config = dict(
    experts_per_token=8,
    d_shared_expert=128,
    hidden_act='cubed_relu',
    moe_layers=[1, 2, 3, 4, 5, 6, 7, 8, 9, 10, 11, 12, 13, 14],
    beta2=0.95,
    train_tokens=1230000000,
)
Below are experts of layer 6 (counted from 0) of a mixture-of-experts language model. Rows are named router (the router's row for the expert) and show model dimensions 64-127. Each number is 128 + 24 x the weight over its row's rms, rounded and kept within 0 to 255. Numbers have three digits each.
After each expert's rows: "comes before" lists some tokens at least twice as common just after its tokens as in all text; "mostly gets" lists some tokens that are sent to it at least half of the time. This comes from a sample of Wikipedia text that the model never trained on. Tokens count by the router's weight.

# expert 35
router:174138119119125150103143134130137096100076096095095128167090143099134166084155169156122146133132085106109132099145131166137144149134115117113091118134121106135137109130095148154148070130155165
comes before: "the ", "201", "202", "his ", "200", "a "
mostly gets: "for ", "For ", "until ", "before ", "After ", "During "

# expert 54
router:100115098119141151163081161102154159159176111158123113128130177103161157163135140174161103114103134149145160140106108145135111127143125105111105123136127182152131100131139130111129164111124106
comes before: ", ", ". ", "'", "\n", ".", "; "
mostly gets: "ley", "ford", "London", "University", "City", "ville"

# expert 42
router:103125121112093076132157093086093086106092114127138119143146157131136105107142107113143082190116117150130156109164147150127076124125097093120119121176140092103146116148149123127111158144092146
comes before: ", ", ". ", ".", "0", "-", "th "
mostly gets: "century", "program", "201", "202", "two", "200"

# expert 67
router:148157134111146107136107138136113153123150124110126141161078171154132121149186122164130155098162145127110157146085152138105100151140181167120158150138109098154175106115139121117099156115126098
comes before: "(", "| ", "and ", "was ", "=", "& "
mostly gets: "ov ", "ley ", "ton ", "ara ", "ell ", "Williams "

# expert 57
router:137145138154144132078123120152138151111147150121130124116167128106144114135103138160110113184169156166167146102136146123115125163136130120131099151121132138094140158129163153143134129121118085
comes before: "| ", "and ", "|", "he ", "which ", "but "
mostly gets: "42 ", "52 ", "37 ", "36 ", "five ", "44 "

# expert 45
router:119142138145119165138103096107138120134155116150123150123083146080130113114105123098123126120106149116116095159156108133129159125142172121161082171117124103132123155123124146127148180141098098
comes before: "was ", "is ", "been ", "(", "a ", "to "
mostly gets: "has ", "He ", "It ", "She ", "have ", "had "

# expert 70
router:130145099112110111126136128113148082134054151117090121110122122139136134144120123124135118169117128125133144134159140138124184152101103134135124105132151133079200148123100093131083121129144142
comes before: "–", ",", "of ", ".", "th ", "-"
mostly gets: "four ", "several ", "five ", "many ", "three ", "seven "

# expert 10
router:102114119146098127135127133076124097120212095134099116103110124123142131146147106146156097106088162165107152122101117101117132166141078137131096102106104112144128123107176088163136159126118104
comes before: ", ", ". ", "-", "\" ", "; ", ": "
mostly gets: "ation", "tion", "two", "director", "album", "However"

# expert 39
router:116124122122121146127144088139159157117122103114140132156154115128160134128152159104111144172152083143139161124120101132079140175110106110118081093111146151097117129127102120101153110138133133
comes before: "\n", "\n\n", "′", "\n  ", "year", "season"
mostly gets: "|", "this ", ").", ")", "same ", ";"

# expert 87
router:154121123138132134140164126139113113092186083141114160133102086117158152184072068121111164103066103152138135124129138139157122141152139142096090124125089157139105118111108107107125102104152121
comes before: ": ", "were ", "\n", "are ", "==", "been "
mostly gets: "who ", "has ", "have ", "been ", "where ", "These "

# expert 72
router:142076207128154151097129138104072152142076116112092119150087086141148146111113171114123106135116138137115112117166124128111140112111098153133109133094065118164130127113101124125164104126118136
comes before: "the ", "a ", "by ", "his ", "to ", "their "
mostly gets: "including ", "played ", "joined ", "Born", "include ", "produced "

# expert 79
router:112107136108112147149128127086139101112116125143155131129116148193122096109134149098129105153087159106138097145166174152116157150145125143143090123140129154121101132148157167098090068108151118
comes before: ".", "- ", ",", "-", "–", ":"
mostly gets: "Sw", "|---|---|---|---|---|", "Dr", "Te", "|---|---|---|---|---|---|", "We"

# expert 49
router:127088131147134110165151115113166115138166105112094134132172130111124147151106089069138097127116118154191159148158151140122110130140139127095138140147116131165134102113112149136168143119102136
comes before: "==", "of ", "\n", "\n\n", "and ", "==="
mostly gets: "also", "History", "|---|---|---|---|---|---|", "History ", "|---|---|---|---|---|", "ology "

# expert 63
router:124133113133144127063105114130130138136173120140126123093163148151139100091137105127160096145128126107154149152120125108132117118146086113113080109129108129147089138084161113134161166160120112
comes before: ", ", "\n\n", ". ", "\n", ".", ") "
mostly gets: "ers", "ts", "als", "ents", "ings", "ations"

# expert 23
router:116188129139127130124160127148097146130154104145134133089154148147120168174150162085137096143124091093135144154183127119099128136159150123150103136119152151142192128136138137152145155129118140
comes before: "of ", "–", "to ", "in ", "for ", "with "
mostly gets: "debut ", "returned ", "another ", "next ", "also", "Second "

# expert 38
router:162134098151134114144129135132087141131172098127159136112118066115144109188106099108150101110080143125148133122146149126108100137174168141159193154160108143136171150120100132124131156084101159
comes before: "of ", "and ", "in ", "(", "were ", "to "
mostly gets: "ations ", "tions ", "members ", "ers ", "als ", "women "

# expert 75
router:093134139090093129126117109159168159146120104141088095127157148164141097140152070121098142103140101118120131150116128115092193143137104115149136133098100117143123140106138112167110090148170109
comes before: "\n\n", "–", "com", ",", "S", "R "
mostly gets: ").", "\".", "Although ", "According ", "While ", "HD"

# expert 55
router:158117155129126125168163139121156126126133154127115138096136134134150152148133103125162106107119143171139095122167138135130156150121118138125142132135126143100135143163100126138131116122173130
comes before: "\n", "\n\n", "in ", "of ", "==", "for "
mostly gets: "political ", "ological ", "research ", "career ", "television ", "Historic "

# expert 77
router:151143157162180136105137140137155075172201156080146117120106118148104105090109108136164119173135105131139131113087119102144153117142132136119159118144158134126151124114176136117147132120156127
comes before: "- ", "The ", "==", "5 ", "In ", "== "
mostly gets: "their ", "Its ", "they ", "its ", "Their ", "His "

# expert 40
router:151090139124151101137128137096152107099121086112099153146132086101125152092120101140109106146124077166117178106126133106131135114112130135162121135142102122081131101105067111123152101159172135
comes before: "the ", "a ", "not ", "been ", "be ", "also "
mostly gets: "been ", "became ", "has ", "could ", "For ", "did "

# expert 21
router:131149150137116114076139132132120126151115152140135142117130124126140134096137146166116175130090086150085101105150136131103179116147132113149083129131090131109075124144139117125128110175130124
comes before: "the ", "a ", "his ", "The ", "be ", "John "
mostly gets: "when ", "against ", "until ", "through ", "CHN ", "alongside "

# expert 2
router:171167120131089111174123126132102137114120123106135137117136140092145164162118161095146155108083076125123147130164144146097154124157107121159153168143150144102133119149093131169089093152130117
comes before: "of ", "in ", "and ", "to ", "– ", "after "
mostly gets: "years ", "years", "year ", "days ", "much ", "months "

# expert 61
router:160135096136126133135132144135184120138212091147145122139130151161152133147161124120117126129080145125123180135138154101134072165126148138102142165141119115157173088085136121125150150129147092
comes before: ", ", "'", "s ", "a", "-", "i "
mostly gets: "ford", "ville", "berg", "Hall", "ley", "ey"

# expert 12
router:108118123139129103160137111113085119133125127093111114101109099162159117188133095168153147076126179136138129135120096109102123112129160149152141153180089142123138145104153128146136127137125101
comes before: "(", "of ", "and ", "in ", ": ", "=="
mostly gets: "Votes ", "church ", "idae", "Name ", "language ", "Scientific "

# expert 85
router:138124126149137144136136149108105138146184129148145147096135104130132123211110118137147115136096163107101108111137125100138150155135186118152133180145141120119156154129156064153124149148092137
comes before: "of ", "and ", "in ", "was ", "for ", "is "
mostly gets: "FW ", "MF ", "career ", "life ", "DF ", "Cup "

# expert 80
router:171141141130135114143116128111104151129138144127129140127106151133134113147156142158110164105150154145146113146118147145136114121149165145120165164129174105154159126141117096115136121107103151
comes before: "(", "| ", "and ", "was ", "=", "in "
mostly gets: "James ", "ov ", "ley ", "Henry ", "ah ", "Thomas "

# expert 30
router:138116114096131174140095138077199137136188140130132113167137131134112130138164089111151151114113101108111183128156125135140117157110129109130132139145136124124107123116127107133155156133115143
comes before: ", ", ". ", "s ", ") ", "; ", "a"
mostly gets: "č", "als", "did ", "LINEAR ", "could ", "does "

# expert 6
router:128182143179139122138119153148081103119124111116104112082119117141136139112117128184109135131117122127132090139130106166123095119122147128149164163170090144140127138088138147132121101119094134
comes before: "of ", "to ", "for ", "and ", "in ", "that "
mostly gets: "also", "Date ", "President ", "director ", "Secretary ", "member "

# expert 14
router:131124127141151103153120119134035118091149123162127120088134108133143179126114129109127113123104141094103121160150172122110114048114133139128129148153159149128146102100137100118155142123092115
comes before: "to ", "in ", "by ", "on ", "with ", "of "
mostly gets: "located ", "began ", "returned ", "went ", "died ", "came "

# expert 64
router:116115125095138115150152117102161144159193131112115117118088165107185132159178084104124090162110137157116108139130130141116114137132116121137100098152100120122108121148136114103147131154095139
comes before: ", ", ". ", ".", ": ", "s", "-"
mostly gets: "year", "film", "period", "Year", "later", "Cup"

# expert 28
router:133112153140106123082107151136106095151065150098162150163138129123110127102132160145093120116140108132114143132154133144122157168113101110150131160127182134154073105157115130120152118143124174
comes before: "the ", "a ", "200", "201", "his ", "199"
mostly gets: "during ", "In ", "During ", "within ", "in ", "On "

# expert 34
router:099081119140155153130167144117097146135098119113107158141141173105124151168117129094157137126081109163106133133100125129149143152130123122160118094149112141154114111144133115147181146137103181
comes before: ". ", ", ", ": ", ".", ") ", ")"
mostly gets: "also", "Born", "year", "time", "Died", "name"

# expert 7
router:162101175150107131144140146110118147118077117146091115131116087148147136169136170095113130129092122097128133135144150155098147164106132133136147128149124122108138140132121146127103140145143089
comes before: "| ", "in ", "to ", "by ", "|", "million "
mostly gets: "000 ", "four ", "million ", "several ", "many ", "six "

# expert 47
router:149127094069124125130116128179178144146140160131171116166135111098121129132166089133158122109160136129134130154132100100167063177102098101107129137073099146092097152097146137162135149154144095
comes before: "s ", ", ", "'", "us ", "a", "s"
mostly gets: "'", "’", "ley", "gener", "iti", "shire"

# expert 8
router:059120160125129151142109082119085132155092154092137138123137112169064127092102127163123092127135131112115106103131124144143103108142135133129134163085148141140108061125091132085103091108168159
comes before: "the ", "201", "200", "199", "New ", "6"
mostly gets: "At ", "near ", "In ", "across ", "Phylum", "in "

# expert 73
router:146105160091119133092082099186110147087125128137134145117122165126124119080142155157083107120150154129125143151116129122119152107152131133151101143100094124154134160123089107139118102113157086
comes before: "The ", "In ", "==", "== ", "the ", "He "
mostly gets: "Win ", "= ", "Johnny ", "\". ", "Don ", "Jack "

# expert 56
router:113098089119125092146129145117140151083168132134114136104149141122136114189112105085142103143123119154114161141131135101126089145128109099102125071149109127120139171120133111148122198157088142
comes before: ", ", ". ", ".", "\n", "\" ", "–"
mostly gets: "there ", "There ", "birth", "death", "town", "Cup"

# expert 0
router:111117131113145148128114071117125131140114120088161146121173157136154141129143099141150138133128102133143152150127129110120161179141181171124129125143110108078087165098152153154116181145118140
comes before: "s ", "\n\n", "\" ", "\n", ") ", "|"
mostly gets: "\"", "'", ".\"", "“", "(\"", "’"

# expert 51
router:115121120056134136126135084113205131106199153162122099126129131120124142150126090113116098142087122158194148115117112116096083152130090099101117133161150125111127129117148134187133150106135120
comes before: ", ", ". ", "\n", ".", "'", ") "
mostly gets: "France", "city", "Island", "Paris", "States", "Town"

# expert 76
router:152102126167117120170103114128128107115125103136095150141150123090160138127135124099108155164141112135135117121163129154145162080144053104113151124091183124115104110136111102089099125140148105
comes before: "\n", "\n\n", "0", "5", "6", "9"
mostly gets: "191", "193", "197", "|", "190", "192"

# expert 59
router:117117138116105136141150142174124163108168071131127115101126084121156071115126143101139124099151104116143125127134158111132146118104132102134091119086145178124106122148172090144142165155113131
comes before: "the ", "that ", "a ", "\"", "it ", "to "
mostly gets: "wrote ", "called ", "considered ", "gave ", "directed ", "showed "

# expert 46
router:110101165097141111172154144137101110131138100126131081117119098076148109137081158128131119116097150110065145153181179120124150108110133161089121122067143148135151160145126105119146109132119138
comes before: "the ", "a ", "to ", "that ", "in ", "his "
mostly gets: "As ", "became ", "Win ", "be ", "worked ", "become "

# expert 83
router:110095173108122127093114125118124132131081127148145154149112117141155157105150158161084148144092105107097120112160101123155153129138144120159116153117105125116131096144142127083121109161173156
comes before: "the ", "a ", "be ", "his ", "_{", "take "
mostly gets: "through ", "To ", "near ", "joined ", "CHN ", "to "

# expert 9
router:119164127144111108159138151139161082135178129126144119094115182147145135146155080137180138139088131116159132081126132107135144133140185128138157163115109161078154082102155171125112149127125106
comes before: "of ", "was ", "is ", "be ", "for ", "has "
mostly gets: "It ", "This ", "A ", "They ", "who ", "She "

# expert 92
router:139119159122130141091111140079106146134098103121146133133140126087138128105144132153107129153168128145096107138128127126145125104124161155155133116123114134145126125116133132102144091148163120
comes before: "the ", "a ", "his ", "their ", "==", "= "
mostly gets: "On ", "against ", "using ", "became ", "for ", "become "

# expert 95
router:115120124124110130124137114123147105117165100106134105123170171157113136100111107155119115129143179144137128154107116142117091161125108125134109125144123113134135147113171135126113122094165125
comes before: "The ", "\n\n", "In ", "He ", "- ", "=="
mostly gets: ".\"", "\".", ").", "\". ", ".\" ", "Phylum"

# expert 50
router:122147136131083109144132113101112145077148113120126114115152113108143137153079099124161151119143109084105177106161123113126111110118179162124111156140128132119161097094120102121098187102095140
comes before: "of ", "in ", "and ", "for ", "with ", "on "
mostly gets: "University ", "College ", "role ", "Ministry ", "Institute ", "region "

# expert 91
router:154162121144122129130103133121161163123143135110118138160121131110118137126129101126133147110140154097122156139085120137130084164137099146138146131128160109110172125126097128129127154107099146
comes before: "(", "| ", "and ", "\n\n", "in ", "="
mostly gets: "Racing ", "Media ", "Association ", "Society ", "Times ", "Entertainment "

# expert 60
router:122144119141127132100067087133117098155174109120130118119131117106110117097123125133101134106158215096146108137126135136116151155129177161170112164131187135083125158147122152152111124131134137
comes before: "| ", "(", "is ", "was ", "and ", "The "
mostly gets: "! ", "\") ", "\", ", "\" ", "ensis ", "R "

# expert 33
router:124082165172105156174129122106097102129081121108127105141114105128121149110122165127123142122123100149106154121141149121124151074148129104152104156085136123155184131102126135112151118133137109
comes before: "the ", "a ", "an ", "his ", ",", "its "
mostly gets: "about ", "under ", "with ", "near ", "within ", "between "

# expert 18
router:089097130104137101100063137110118127087176112129132135131156116110141142163166123114175106160089173125161155154117090127124081140148093123095106146161139156146127132095134131146141172133157140
comes before: ", ", ". ", "\n", ".", ") ", "; "
mostly gets: "University", "election", "California", "Cup", "England", "zone"